config.toml
n_experts = 128
d_expert = 128
router_score = "softmax"
n_groups = 8
lr_router = 0.000601
norm = "layernorm"
norm_eps = 1e-05
qk_norm = false
init_std_qkv = 0.0303
lr_mult_o = 0.932
beta2 = 0.95
final_lr_fraction = 0.0
seq_len = 384
dataset = "wikipedia_en"
Below are experts of layer 4 (counted from 0) of a mixture-of-experts language model. Rows are named gate (a neuron's input weights, with its number), up (a neuron's input weights, with its number), down (a neuron's output weights, with its number) and show model dimensions 0-127. Each number is 128 + 32 x the weight over its row's rms, rounded and kept within 0 to 255. Numbers have three digits each.
Before each expert's rows: "gets" lists some tokens that make up at least twice as much of what it gets as of all text. This comes from a sample of Wikipedia text that the model never trained on. Tokens count by the router's weight.

# expert 19
gets: "s", "ers", "es", " years", "ions", "ations"
gate0:100126067150142129140102116128116170131090159161098093142156144124114092120171071106136144107148117117128140155088111071151115112121153106099114128057113125144140111141100116100136101156108134212190189122083117145124111046195156060166098130128149124186156114096115092126083088040057185168133120111088152173157152098105106116122128099099139167116093191123173148128147083140157104144145
up0:166142108121103151092096093127101141105121137100205078099092169070078149183092101117095151107078047108163155200167133109164153104085085208138132146102140128173145104126120083083146092149101095071129184122126156104140124073088137119104124173144165134133143163145177107123137156187146155075174083162091149074102099157067150099142119125155080210124129163092141107103081142071147162121132
down0:146148176198136192150162137159182112159123184095063167110182130145125164116093120124086110134127123142136123054161109188117080067115198114133187077079158109153104113112167134145118161132097119157128055139104060177117133121127129126120131067110168115126123114134087148136139127152149175132085118105112147152118095085130152146159166140061122105170112091184082134098080080139130091120105
gate1:103197086161138097099135134142090111109141094148133101151112125110108156067164148113085160120151171103123111090133150112141128143083048217111136164140110143130153138179098140115103098139111050169141100141156151106112165093143092128114119165104106100110096149101151176099121133091108078089135075085153066183163146110079132066121134092111146146180128139119143171106117072107089088137120
up1:108085096184182141137112102095108200145138124033100125104142152147133138128172117109112136121145087109123136140155137116150152140092104115122143125128098101062121129095160121104147106137117155134116085128137134168101126104149137105065131159064142124084093165177119162077177178100202190146097083161126128136155130126153224139091158152119133120145099089110168136100192084127113152137151
down1:155233137094182123147108118093100141150164195175085104066140076174123069139140125168207124166141163175114104123119133125160124145091141139099101170133117146102152118142072126133137113162133155188160089156123137128111136124154082131178129136088130143121114110118106190129169135188143153051136116162153067112180151138126163097116159111128067058154130155089128108136131149143073102134070
gate2:179133108142129047163096157094136146092095096128138116100140155102096098117129115136070107168109114138090154156118178124121103084118106144190169181110144134141127108128137121148129182142121060131145119121020129076122125102083051151074167119134154108100165183160086097186024091098114138100131140118122137118117107145069137099116122160092117069101102160056116084059140110094121126104136
up2:112118109174118133119125140141120131185142178194107155120171119096088132051145150113166110095124120138128072154107136154118075112152149170117097140150151158075154100152149102154127120105166172129115124090134113125130130129113082121144144107070154152154109114147141151126120173185155137142108135124072150099133190119116105154168139130119150083132105103079061130085107109101067189132126
down2:135125160192156171153092163122108127145167093175120118107150086131097132081112078146054149166139120060123093183107146114101157087113146159131102161088137113081137091132100137214147119106127151217125125130182117154074156068099144155149107142123139128163155111106148155190090200163076137190168145116079155136108175127083084110136157066088140118137092134135142134074150087168160118162173
gate3:150201165217113124133116116133145156104091120092094144079135136097181161125106061157139093158141120139084135107135137118133192147126107087165094180186113123177062096095130121114121148122142077095090177088129076170124157123155152150155134123094110123091183132117043166118093152096123094090157148073160121154136155146139143127111145123118141123097128111112161106149130053103102077132131
up3:137170122185159098153101074161145079133160216166135205170116085082136137166169129156121168046129147130083137119186141134141160129073107079130171106128190083153066176095122060103156090090125120086160111136128124142114125115098098153106120142094207160097165133153174118129200174129127103131118105161115093126116125113148072099098109086136110185075105129095097154158162133178127119140092
down3:148154087153099140161087168096160023200065140143153101145173126087104182101141143167161101170090098119097133151153155136144160151222096114116167109121080164100157128130143101132162114179192150140168199167098171111152156128117139168096113107137156127093129144145153134201088134161142198101105153122154116145124103142105140121086119098141083105130083062073151103129096182146078106136104

# expert 42
gets: "s", "es", "ers", "as", "is", "ens"
gate0:133066121121095161143103169097028163139131160144091104116124098164175175126135140125073067120131145116205105126143137093163213108120155156154204081145091181130078172181114114146148141135138127148068160141120119129114071093132119125098086121118108128088127158147082142114131068150150091081141132110080105163060116147157092153158132113159112176034142144118119088153124123139180139164093
up0:113102108092111096121102182186075135163065133139138075041073182114118103089136093075080107113141105163135124074114109130120138150154080179134140082137180098074196122145104107176189175199185129118205163165104146122158148126135149096114178101116114126168172154070132146142121161136147152075173096132085148129112077171148119136126137120155096137083091067186112183112138119100171138153126
down0:144140112137099151176144153146147100134108147143152164167187078138116131100134174167112145125130145090178138122144118161153134170164153115104097134162070163126168143141133126159076153139119118152155179060177130128161077158069153092091126119125138153051120131145094089149073106101158077090093133092100132169145137151155082185064188142120151111078177138139085094149175123091128127165098
gate1:097153131083141130120117110135151142193103140124113102159139097129152123127163125093140160178142150170149221118109178143105152134160089108128171155087083147151086172119095181128081141222075150159116140104056082109161116095147134095141117114079175093207105122189106150177134159094141123189080101165117096154128151168137160168126149147089162085084078103111139166140139125108163094099144
up1:150117093056155124072044179178115104146152103133120104091129146132137158087121130113180158162151126104081124133184116120125136134122116164138172090143130138022087189093088112100150107101126107175144128161089081127115140134105194134144094065149169110140077083199149156183143158149140167121067101206190161114120146092109103072126160094128116123101111106130112101128064148078120099128119
down1:179125082165161090095141166170128112077090103113114123119110136143146176143139153163096086191113142165125119118108107113159067148179132129142105095132141114164183095131083123101130070167121168157091107106114160154158139143166152086083180136128094165128178120130119138085099152095126105128130064111139077130120168103082121131043163068159123152125124180047097067145122125150091181127147
gate2:145134116121088069119141129137133074160069139164150142126126169111152105136076083129122104063114157101092186113093107086117143129106146145132174140065132122160085164122140124141147144178120113102130135161114072081122104136106149134133167138121100140145099121070120193140138113084068133188148163101189165156151133186119099122120147106125148163163102169158080132130167158112196153117098
up2:080134078138090102131160164105122095138123137127126096150101128100120113132139105124065071187101110122119152159133073121177138216088170180135135120097106181155154150126192121148133104109149164075124148182157021131115115120183133124113132168112118130118134137133148135138124157121128120142118089131110177163145097164102118158137134173120148150073081190125125129177156112068145159047118
down2:106116057117174131092148189149174142104128147145204138102125135091051125149117163152098156116157119170117115173081117146103175074094152123117128130130113141105150097109125136124159175153126114166064118073113115119104166150121087144114102148136130103153121139125143145097136063115088120112132090107125142140106133129083103119175162197108088137181148142137094121133132124114076139188137
gate3:134069153141074167153152149078064102127120175136110151093140120122092104124165121140078123106169110117146094162110129163157117123116061173065082121179144115069164175119056168177103218157148189114137110142098126136147136147098126154107128097165112161108136129142093133096113090137059140087146168134122105088120148124109202096125173201113203122114143150147119119147078126141083192124138
up3:218124118071119098138175127064069125122129106180086113171155044102112087137125191150102121106194127079092099164135106170168135087111094137132086135071117102147132190128157161118126136106193154095099153122095175121099200158171126119152092120145093083169142178101108126116122064120102087097149173100137114142169129104123131071118091083135151136096146102149102159135145094139137131151132
down3:181130120172142137131172120113164147116121155149070115119113075174122148130087106168121189172174116118172099141114155126149158090126157125142145130114172143083084141131083151106194114116118139114110140067125172142087138136125092125123114162101164124117097157118123152190150119116137190140128183149089108089090058104148109110143128104190129106054129080119141110135094043081214190177098

# expert 86
gets: ".", ".\n\n", ".\n", ").", "\".", " but"
gate0:160158112142151108163115219062105167167121083104117148116141136187142097148105140149129127070119127163174039122114143104091086153156129097103124156101199117120128079142144147172090114082160125125155201111202134141099177073070125135146100117143106127133171086013156120136160189110171098110185165084082148122129135135145112143107096130091126125140132131159077126135115096100098156117165
up0:165115132080148145194100118106091107130100154071138139184131109135153141162122129119146154125136126115078126185096118145103174062151170119104140122161134084167134111120132138148153111146174083135124099152143111107117073141161183098134137091074108174081182113114148065112146142124130140106132081121052093110063117087127093120112131175124173166099123121139161191108059108129124109216166
down0:130094118141115120134132065116159138087124104122134113108150103045074101108174109092099181082144152076117109057113095177172156085132155138165110140136098121123085148096155104126164106151130122123184124122143126156112119140126176106139155150102131091112137123135100044082124098115044123145113107086071122151106084156147091204127153149113183196172096146149122157144174107161124044082161
gate1:098168140112143124148153126111141120092150093171113126059161137137131154123143149142141127149169063169127141162130098112119137093108165110200101097122144051123106101103138088075129162101154108098192137155077098133133130115092136137103106145128152157156076099103085140124113155143159156191153095171134105088088135155166112141144168189122169142132163043135084188184124164153129126171184
up1:147149143166132169175114160151100084175118111039113097180121078197174132164128156099180089119132163092114144128102134150169150092109130105129126163149123080110105126142108123205109034098115135169097150146137084172150133149167142139075145119147121112153215115144160181124121151139187098104130110095190149116133169132138143103088100187135136119096076087123151167096162125077119181108138
down1:142128108108104128193153108083194174148163113122134146094105156098111142055134102133153148111139072132138090118120120106164087097144142120135085178104090163158101094072115091078085151136134144114175121126133124147169112078121120162141117124214134235097043125109134140141135161131079110152139123085100101117099107149122109149142196121094167088152134105165116143149120177192126136146118
gate2:111133170111134141158152201174152136112154108102122166138151127137108134138061123142153171126137088091108141130140146122141158099103133173173166107070135082070184104163158107129097052118166120112093142192087139171175086137101121133136091166108115099086086113196035109048117121091102164164064143124161132164145155109098111168198149137092151087119156140081127120143149129139101104137135
up2:108042144094087134106110174097096111056115101142097141117131111156136112150135126099098104145126168149111190159087123115177160123163167077136118150053166135094116094148149108114104090119130110154099157172154080161140143101096126114116070153106137073104100093088079091100143107052128176118141100115179187163135105126093168218132146133067117131145147135094156094118173151143083148131183
down2:133136092122136161150071175066075202155064136149124145115118127088149109145104166115147187108110145133098176204124149129225132094165174127136081090120158137136132139158104076109120119168193092128103182094113085085147153171160135122104094104156143119127115131096088146079143155152197110130082166089158178088127115129081197069129184132132161103129100094150131149088140183152081178085101
gate3:143157100114128111176093165121139127133141128173139089047157120004116098126135125122147129110075085133097148096139143139074097105097191105114126177155126186146118105109101132144156169152129104154167148065129120101158117156171057126119128114178113162132120081108120158145070126162076202121073180137124167128149124122127111158123128096086128126103175081076153106113150106133118111160150
up3:117130168081091104123061130112144166117179154154104097055135148143158139136160145102120141165125077150118077096141165106187146164082137130067157103135149119120103160164175159134056085093099110149157140098129146092144089114199148135108128144161101120154098124135110151126125094152152136113166138144106090084108194116201158121107139085095218105114143136103114127168115163100145070114114
down3:133110185119159147153153104121113106124164128082131144178112139142141117182099107166106106132152140114146095149126086124192149151117144150159171075158220061065207136146123138140145095115093149129068168161109101122073138152155154105141111130162133108102152154131096096140121116112098108178156146137135149134095089164129171086138115163202153121140165159169112159113130129182146176110120

# expert 122
gets: ",", ".", " that", " where", "\",", " which"
gate0:096127195185138055106153112095141100119113131115098089144166156155156086123129111156138100166154067110116161098195097117135128167079142117205157132070111160127134154105158142128112162154105138151148113140152161179148130159154093135062153190157146132090081092130075105084109118097166155163108062115156172110146091080127072118141148123084113102125151120163157138143121090151095128146165
up0:144146091166132120133132104115167140144134117070111127074067099113134139141144159061124112150090140106161064145089159109205136134150117147157061160148124155185168121146158061125150123107105140108133113133112134119125137112108133139145086136137078144135157113109187105129120110105150069131175117139085174126117120082160065160156163123168209065176129157112071113119128129151165151132116
down0:062129169105177076155146134122145146166125104114126124130102161105126097120111091129148173108159132098082179119189129106063133104136137098196146146073110096133157185111109194098105117104095178162102174137153088143186143146105098091086117114074177093065091138173057135098153095093132130143149110134164132164104150094117153113116138076173115096163132149141112111138063087133100112179151
gate1:135111152114225130144131150131137107082137149100141151182117090104086067146145102169136119136082103129082126105124164070111094135063051137125079141125192150135107110165149205150094115104127063191087129158149161118107104153097155145141153178140099115148083123112072136118091102154127112137095107096180100131109102104084126123149121147069142149090117101153147162117126110206143146150139
up1:117171168078189120129188202128120103103136167107163101137147121108152113139129158190096144090150116171108098158200116145153079123069141111065165195008068169094150127149168154131094132139150111137166095102117139136141185077131094069089102117140091113131113133134134161168130063147194124116119096062116138195119227144063120153159119171087201128166106160159142129111088151145118143107161
down1:143134077114076047098129089125149143156172126100105133104136152131134173146107173120133114133169126152094172236119117137160201096168155104105156106114132132174157131125098076187187084153127112177114112122132120123125142093098136145129140126158141134152087100121122175178154174146159122094138166118149093090159154159156103114167088112142121149130146102115107102102121115089111095062123
gate2:099086138127068170101164116138069114127148124091063107129039141196143072135232117120124126112138141063089112143112139157141096156155204151210121109149107113130125149120126118147134116160053087099174149145106142140142111153094133133115121151106152144147142157130139084099128085110161078113163120140090142103098136137135069180165141137091097161158119139126119173092162078148173132193127
up2:143078151086129162148122149124099152077124092120181121156157119171107133115161068148147077118192104078138151146079079136101096130190061113128098159172138124142198136115128161186133146133162139125012139124127081150121136137097098172118087146182150177167107148047118194109072163150152100117104102101148158106131076135148120095119123133147097113094199099071147136119102105154149169136120
down2:080111159038135144102122123174086108111142138125110122153128134142169122212169122133185151137151127108109120135079141130127124143135165179141057095164080132124099164059156085135158148090149064079128082090096138183145077145061115157151100151112154153104168152101135127113136141102113131119121090082102150177113064158129081069119127089053126057116166162164122110077076146125118110179129
gate3:123080159114078113126171108145216123158113140095165146106100092131117129166133107170199158103111193129133104118104153080138108071154144119145120146180134141069070112163143060128107118117134105114082159135057106102211114062114163165159190123141142117118138111105091105048131115131138118170071111109127117145128093121159121109112061107121102122156120152062116095095095112127128145114109
up3:097161152149164153122101124074126128141085103140076136104146206112191090093159175121144153083145121124136126146141159122122102147158148137073104141133176125116077142121145154189123112141193205072100151134162096153178151094140171157126101188096154126115111145140126123119087141167105088108131153150164150143075090124127115116151121105126128103110156128149157071103117103133138115120098
down3:117116100113134176145111121102135150115105175177106123105160114092136094113149150125143115102101204124104101152106065126161133076097132120120146150115135135091114178096107203173141163087116183106132098135131108081174133123163169098118107144110096111076139142149131167082108129132118091112122136134174093113136138110084151191157074170070144138131144167093121142176129093128113105078139

# expert 53
gets: "ers", "s", " people", "ors", " team", " members"
gate0:141149121120074130086081123171108158126134108098149125220165149161142103138122169092056121123134121113091142074131211182110118102099064188112196100107084075059179121150123089118139169114129123170091126167178140134102093147125049158109119196141169141125173126123184140163131138184148159121135103147184105158127118100083177124134169125118086113113140144094177116120183144122122135131123
up0:171182172197107104046128127119136119052151090089146165159159153156111132177138129107094160062106167124118176066186187138165116104132110158119149154104147154121108107157148153093146160130117146114141111106126129090149119101112151131100088160104148139146127168166130143192042121162091144123064111172066114123112134154136096187092077185174150182146150119160127066052114074162145106153156
down0:121182165168102119199110105100113190120098117207084131139124170134160191117079072157139121142138176134124084116177109121100140126091174167080152160105151130068098153090172081141192120149129144109123150124134109041121133140178107134107168064120159164152124109175149094096164100097128094158119126173093165167122119122146099173127124153112146155202151110155115156141099089150124120146120
gate1:113126131164088103108157168153109114159146152184185085117156107151166143141093147172079057092163078084103085101106135179141079138170101123125125105106079147157111103163146126111109146177099154158150138126123154114136159084127108150095110136126130125136090130137141180179106162124104166120140171105134113141159157056098104140136120167098183147064052095132196162134153180126156148182119
up1:119168118111159142122189160080118128125052126084123151150140141143136126164101109099163139208100067135118187140135118172088189161138117104097165129098104101097148142112133150191135127087138101098120140175080104098231056109137146107131127113163097089091156133115172146059124162107123108117097066170133127162035147178138179104156101056101077167162172177142146127143091169123117160166153
down1:102140105154103087121121110146185026124128129076106163142142176142132154136144173084138156110162154167096128109152126153136150155147126084108143081127107136154116154092074110151151172113077156081163110147156132137106126152158160129126171077128113143102149151108154116057186088091095040078088129120202143111142126136150168113172109170142143132114097156102126122159126094042154154155160
gate2:082151119121088156167144164131138112093119142152121148133197167073178077138135131130142111140125080062111100129121121110111158181122073071126132165133097130106064095165114073101125195108121141080155073129157160130152134139128090164069157051134134109154077116147107116055154162071067097094169133122193158134158173160160109199141115092127133117162179134145130104170165126102157139174188
up2:116114176117194149205135137138132101144159158102159192134168162166161125130128122124114133113165131127122149095175156108124139142101084129142151124140151124121125187156104101158162156119099122118154154168159127178101092098106116086095122077129153051129184112166105049140098132138121088132120143153129156096138148165145169133144111081116133199086145081110161130112115118143118112170038
down2:117127063078149133092092150117161180190143140079146122143135172171087098110115174148118113123117130114102121092108181130101153073108077124170091136156110142153135095128133076113086108117145122142108166100102126087112133163177154161147130129145139116149160146114102157108112110098052146137081095118153127148153164157134192127113094139132161095165137130117138124094156171152109219123116
gate3:103102128091052138120153150139145171128118159115126079030144165153131162129123132058137162129117112135092112105131141127154178209129101137160149140145075129141111088165122123136124181110157104131105122081134124150109111125120095067111124143141125085120095095105130133190153170132117113149137112104187118155089137125149103065129136127112190127184079090098066140145079054162158135125122
up3:136094167144139098134151127143164165129152128164129161148131118132169088099122144119111122044071185125128124124115180135054144133123147186146147101174178130163159102118099133163097083090108117113076160104143132171099134137134124155129111094174142134174127126108104074035160119103134134094112092066108128166150143167153096125147157104144146139083169145165111126112156126147138073043122
down3:165099170139145104118131094098192187161130123111124173127107065112127116094185136159132114129129116099115131164145131112165128136114146204168080111177128138197154084105124125152116108145128127187186228112113170118165120109163173078142123189098158165167109129104092142145119114091106113153107076107111120109175154094153143098031151141176123125144127103171092157057097092109110116217063

# expert 93
gets: ".\n\n", "==", "===", "==\n", "\n\n", " =\n\n"
gate0:042111144199138109203120116203128113125136113103142113118179193107159062099151151148105110113145141089097172140130168126106115103134169135124129116121057133091130137073132187118097118103135074118085088155116078119101168107131083082172128169111098178125111137085132160162146098224186195140123173124169136081134108144129122147109095158122082120106117141125127135126081113148108100116135
up0:107116085069082148184107149110092215116126179099142160104112057106047135144103116112114143118096115157153104119153091129164135217067103139145099119107170149159047102110143127126070096135135126139153118146157135165082110116123114170121138080124096194145093152132125159095073169181122135126091116172081095140118116128120174177124108117092163142121181122079044115174190136107075129156140
down0:110124135159148150153188152082110129155108114134112058143153132159133137094174127186132085112161110142071149084134113132105118135114088139123169110118136135090175126134167118171168162130090103119112094123156103144130178141177108146145109141144109122091183105137135107147128014148151123119147135123058161116185132123111169177119109178149101099152000135126123108066129175158064149088134
gate1:135126124150143090194108161139140140116076122085161105154173172220100136093108124098130104169105190164114141105114116156123133125150118131100078108175149118132169184103097100063081114096140129152126162043122168120150192127144135124108107088067078113125135126069181164160145116112140078125087171188161159113103101135124128114141127106146096079160145140123122178114126137127187089156138
up1:047190166116134132111167148113082131158110159135174145122135142110120124173175069146170130120082143158150174055116080172122109097176153086075135125141082119106126134148158100080140174113101138102090123084099142050175153103185093165154109149138100072117107157115125163167122141149152084117120143117129148097129108128123204137096161146139170094142140115118173156133169113132104113100132
down1:158175114111180133093150131175136138176175108146113154071127189118089170118127138080164130139129107127137144109123155100152128116169127159129077137096105095106089100151127145104090179085088143083159055131118105160103138155063135092166138141117090152078054112095106153101098129113105129124136157104109144134175102122162113130116154145128171126122120183113145129111123151133137147192108
gate2:129105124136091136158115118148089179122140095144113167139157154110087162144102138146117084162108159118163138089168109058148127122203134129129086080099168124110153098095055109169097160088113153168158106118162071126081085133185152137094126123140161133152127077118201133112161112130084108189151136154139155126177131172170152135105107149103146162155203078160137177116131164141167118147114
up2:121088129128088094146089102131170144175119099126141145212124161102214133159085126128149129092184115110097095119081170118067136190161050076134150124146120148119125135082152155143110165110130097111103106101175093165127154083121107183137131093159155128130099138123132134149062088132123099114136123153124153167101130161145153153148135110143072162101160138156112126183104121130094146116144
down2:128146170098151164091124111168174077056155146105145172149124075161120129144069162167124099120185081125136126134087131151122124168111145207127151109140123147114118184146137174165128075109140123131127097147087183070143136157130147120149125162112102134144196169163118102168074094126167121149149080104093134140142109183088123123124112133173133133100129084177147111172177128131093069098154
gate3:162139155153221129106191146124134168160117131144164138125135159060127159111111081148090099163139132166170098087151176123103176098087129182081145097170147106129092089117126124165167110157074127093113182126143111114092136118119127123082131101133130160071115113152114084187084077095185117119128080113068086140136118154089148152133091091094152180180133165191145171088107132129158165123122
up3:082170138112073075141111151109151142089091179114049123129084130145124141192111158109142115127080161140100132126088170101118099079154162143110093142139104149081139097081144138084133132178147164130128115130119129206121111108102050119102099117191112114110184131104082140111110164198152153110050170139083155117146126100085097110098129182158131114061154182074133152172160180110096084117144
down3:163141110096103119134147143166126190122087202150054131171156147093115171160092170068111144146094133103162121114138165139151157146108084118107142151120098140110142080091139137174098089129143145171130174181133183093146109122119165108102116139167127172186155108116130118121141163134160140145061116090092130101152161124095124131121085125093162088131123150100079141160086091124170167081101

# expert 50
gets: ":", " by", " Country", " Location", " office", " Born"
gate0:115116136121176131078107110110113142098095140165111106099108036140142069108089151112126128119163091176203094098129192130112147096132122145119096115178096146185061128189154094111144103165143153173115103109063098126161111123105122086116130122117105118137125173132130141168097123152044105098128151077195166088096111170077137159166083103101107156101098115090159151154149193175119177150166
up0:096151109116165126149103123086137103133049133098135138163164199100174136138123173131104177114171110138165164127125170144175138151105121093157121156142141112183161113094074073170130104085134173105094090197135164094083059117080095098088142064118107086152157126124101133115134090113154085098123118130150086073145151111111170108123036141134161075162129134096070105094132175139148200148116
down0:115099111131143144135133107152102089120177112105119076077107181114118157153182178109113088134138078114164096113122149158116127061215118135093153070132150134165100074098139107095125147157099182178169097104124167151034117093095136063091158140146116148100130107114148146159141180095111185140128126108153170174121148126100137178053130124126100138136134112118143087140093090151097123141180
gate1:160136203157134124159123125126123128140062151119117090119070138162141068096166050029069101153175156135155107158105102107139147085129085160149116178072061147136068101132187145164139116170087103128115122185098108103175091131075102132104110100146110148109141087132146121126139114167149151127137094087125191121105162103156167134156110165162167147154196079157061128134063069152152158096161
up1:162171077059102111121126153119153144169170146135162153115139142178070129072124133129165058136072081128128152130132103136132104112093148085128144133100200140184137098128062123142177177119137091104123144169096111092150168146132060119129122142134150157061116176181154138143136128107130179098077149167165127120146061135113092208135143156118149141104115190150132150146149094160116104127144
down1:084118170108091188166146143117125140150100097132131174116100143187137103092121081111085067179095103098079092110103124131105127118111155174159162131112162101171082135111140143124123182168130107125150166142130174117105066114131114179175136118149133187070087155127121102093162134144157095152198187082159129085119086097148139134138112072088170116132082127126142136193174098140231125085170
gate2:181106121167099119118145094146153131110104077149087196111136164139128145120122146121136126124124082160133075111119078179186173088123144113116152131150122143117142089116179132065073116142138096163183079145090142143173143086140099141101137078123117126129115185114126099140083150107114088074105081105110140159101118133079113145110152143091154194078178032138104129104139178077153070155136
up2:135124112119104167128135146147135109167113126135148134072127131135115245133200093135141148130119105115127160161167124126135129159150117111101169161163190083062150117095151117166127186147103135094117092118179140108138124130102151119153188142156087118082169150136082116119131130120121119112098144170111131213143148140111162211104150157136154044053161119113122094109161167131066071151134
down2:142141135138167108127110135109129107117156090086138137106095113118115141086141166136149157115195127141139193102145144127184154176110075096110125177122112143078087085121124130138109074115147131164126122203077120155072114094124082097132126180108186143166127128103166077104071117144192190127094132109168140124130178088183136139154072138181159133108122091117133101067172087084102197103141
gate3:106146102129057099162117110093137115077109105192130124215115128113138167155201096151123128050136125146143116175188103100113109150066119127112120112094170094147147164141166052189133129066140142135158096137150085176166123076185120151114094096153164112095142087131116123114153104149106151137120108159113175099185141137148112102105105078114153084085120071132114133135111157115072163181179
up3:164119123164107160155085085149108147082108083146115105128146127122151103165131123184128145124134052185092148122134127138112118101091135156127147087145145096077025114217029151102156126095160146180161098137156127071163115110138103130092127113138134082083075094130122107118087130114105173110142079143122164114130148113099115197119099110192200131166133106117133128146075094133211099086152
down3:142090092138185115125176108150108143151136109170149121178121134104109128131144148104067129109147116077116078127120120143161108103167151164124143108110148122178116153228063167125152199187136082066188140105119144150128084157144112167149146149154129151120106138109128108125098148146160163142146098135086087105146120120060101177077137133119054112126114176097113163127201145116095158119034

# expert 70
gets: "in", "et", "u", "c", "en", "ell"
gate0:122106124223142085100103144083112127097105171117075155129136094129126211161122136092126126086101143221133155120131113144181147156088104100181087162119191153186128079130092133140182137097094152064136128132162149071127099090071140120098178121108118094128144141109135112115145175104078091183116186140134161112092130126124169156078093127073098142105134088117121119106178063107119125146070
up0:151074084152055131143072148152113073140151186156118204146171159114115114075114082081101147089114148067165114110147055129098053158129106138130196156151129134177152114156113076153165119107110102072126124082104133163149126167097096081096122125064095097070132100116129062065108112081160166096128138163143159121115101123146125137120151120151119194077132146178187143167220140087179099140117
down0:156110130128120122117089118092113077157096160123136150075158117157101153086117121065101118125118157112081143122093124108154127068106135103169157087137156145098152183105095083125104076180148144120112101105104151091172097147105086094172134136148198173178137108138114133177066092159110164107123099149081083171126116156150155070107131158113159156146144104139099045141159128119149160128196
gate1:184171160135136078106126125071076123087118159180117106161112084118142144081164128158098127128146155105178074133172146083149147174163107172133108113170149188166155145118127109125139146188101111147121175124060112154118068128131169142177124127183163161141136195109150124160109093163187132126155096131092102090124147112149171146134000044158151138132171146136130074089147088147135152130135
up1:164106162107162157112103130088154161135158163108108095196088065181186122137177165160106148154126193160182164080167158114123115164178102121090126097158072132147120166057129126142125135136137111132184096142089108136125091134185137092164115153163116102109122140134109160103083199149140159160129187191173158087117147124172118114180088148163088142125143116143134087124209130138145091163136
down1:101109156108143122113121174159177137179137087120185104141119124152088091099183200115144118104118155117108088130112187145088102144183089070086116119089077149096129121153144112121126117131086128108154095144066114117194146117058193123128120112132162124114146191091106131168154162175185128119118134167186063126138079103165088088122097077127101093132103116157087148128137075142143121138179
gate2:080147098163102077128135119079114141076148124110144078143138126172081126102110134154120114135134210170178106093132161137139188119179130131154127113134104116160107102161118157170150067129124157137122111151086122086133125185103172127160083137148119106129133169113073158124141106175109117070102147173143128121146086121147111157077097169129167159153172115174077100099146113183146104142143
up2:027077130067104078119156187123121122136155071196157171090142109140082075143141126145110137071149152127141090132122103161131174066128180207171120066105135212209133110083119133131122105117173070160116210068187162113092144140145125143167130122104103111146131199111107162176188158117149135171152127195161119162094115122087105146184117155120126158070119082092107119123142125133131120096129
down2:104127110124071122085125054137114127120161078147189139091150081111135152105102121153116076144087137090104089160129159119133150105150115155099116148096106135174161166130117149136148170139104160114099145152164149114129210144137138134145158172090143157126107165056087098083120127181093210121108116119133143128166100195088155076128113105134159153135118103130134168109119173153202113140114
gate3:097114140136129184086137117079150088077155111109127084153121142124130188132111109117125086125092105153192151152146087122186109138147122129109147084183081124100145157166139086168178180047192164089154103176147154111088135185107152167122155118150132068148137092159077145147203130141171109156180130115142168141150116170118107152130150100073069088085101115163155113173118124154114183146110
up3:118127130145053141110102100176152133151126130157191144127103113126142183166078077080157097143142091117189151137121153119179100117145142110139126106120085084073119168147121130238121125154127118129131092151140135117115119087138133114162140131097124135185153153107142082210139086142119100197160085145089116063119104128073132142113116109106139130089106153091076069193121083234155097124112
down3:118104108100116143128130077109163104063145149134199184146151104123098119142098107124115158094177155072097106153091179076132144115165194104092165117173157087170144096164122135154136145106136155147160154169129157157135136186107168111109140142140104125156140072153094216136107102173178083113095148101116164100174128142149084128175120106140171120112133085160132161126170097117107071142085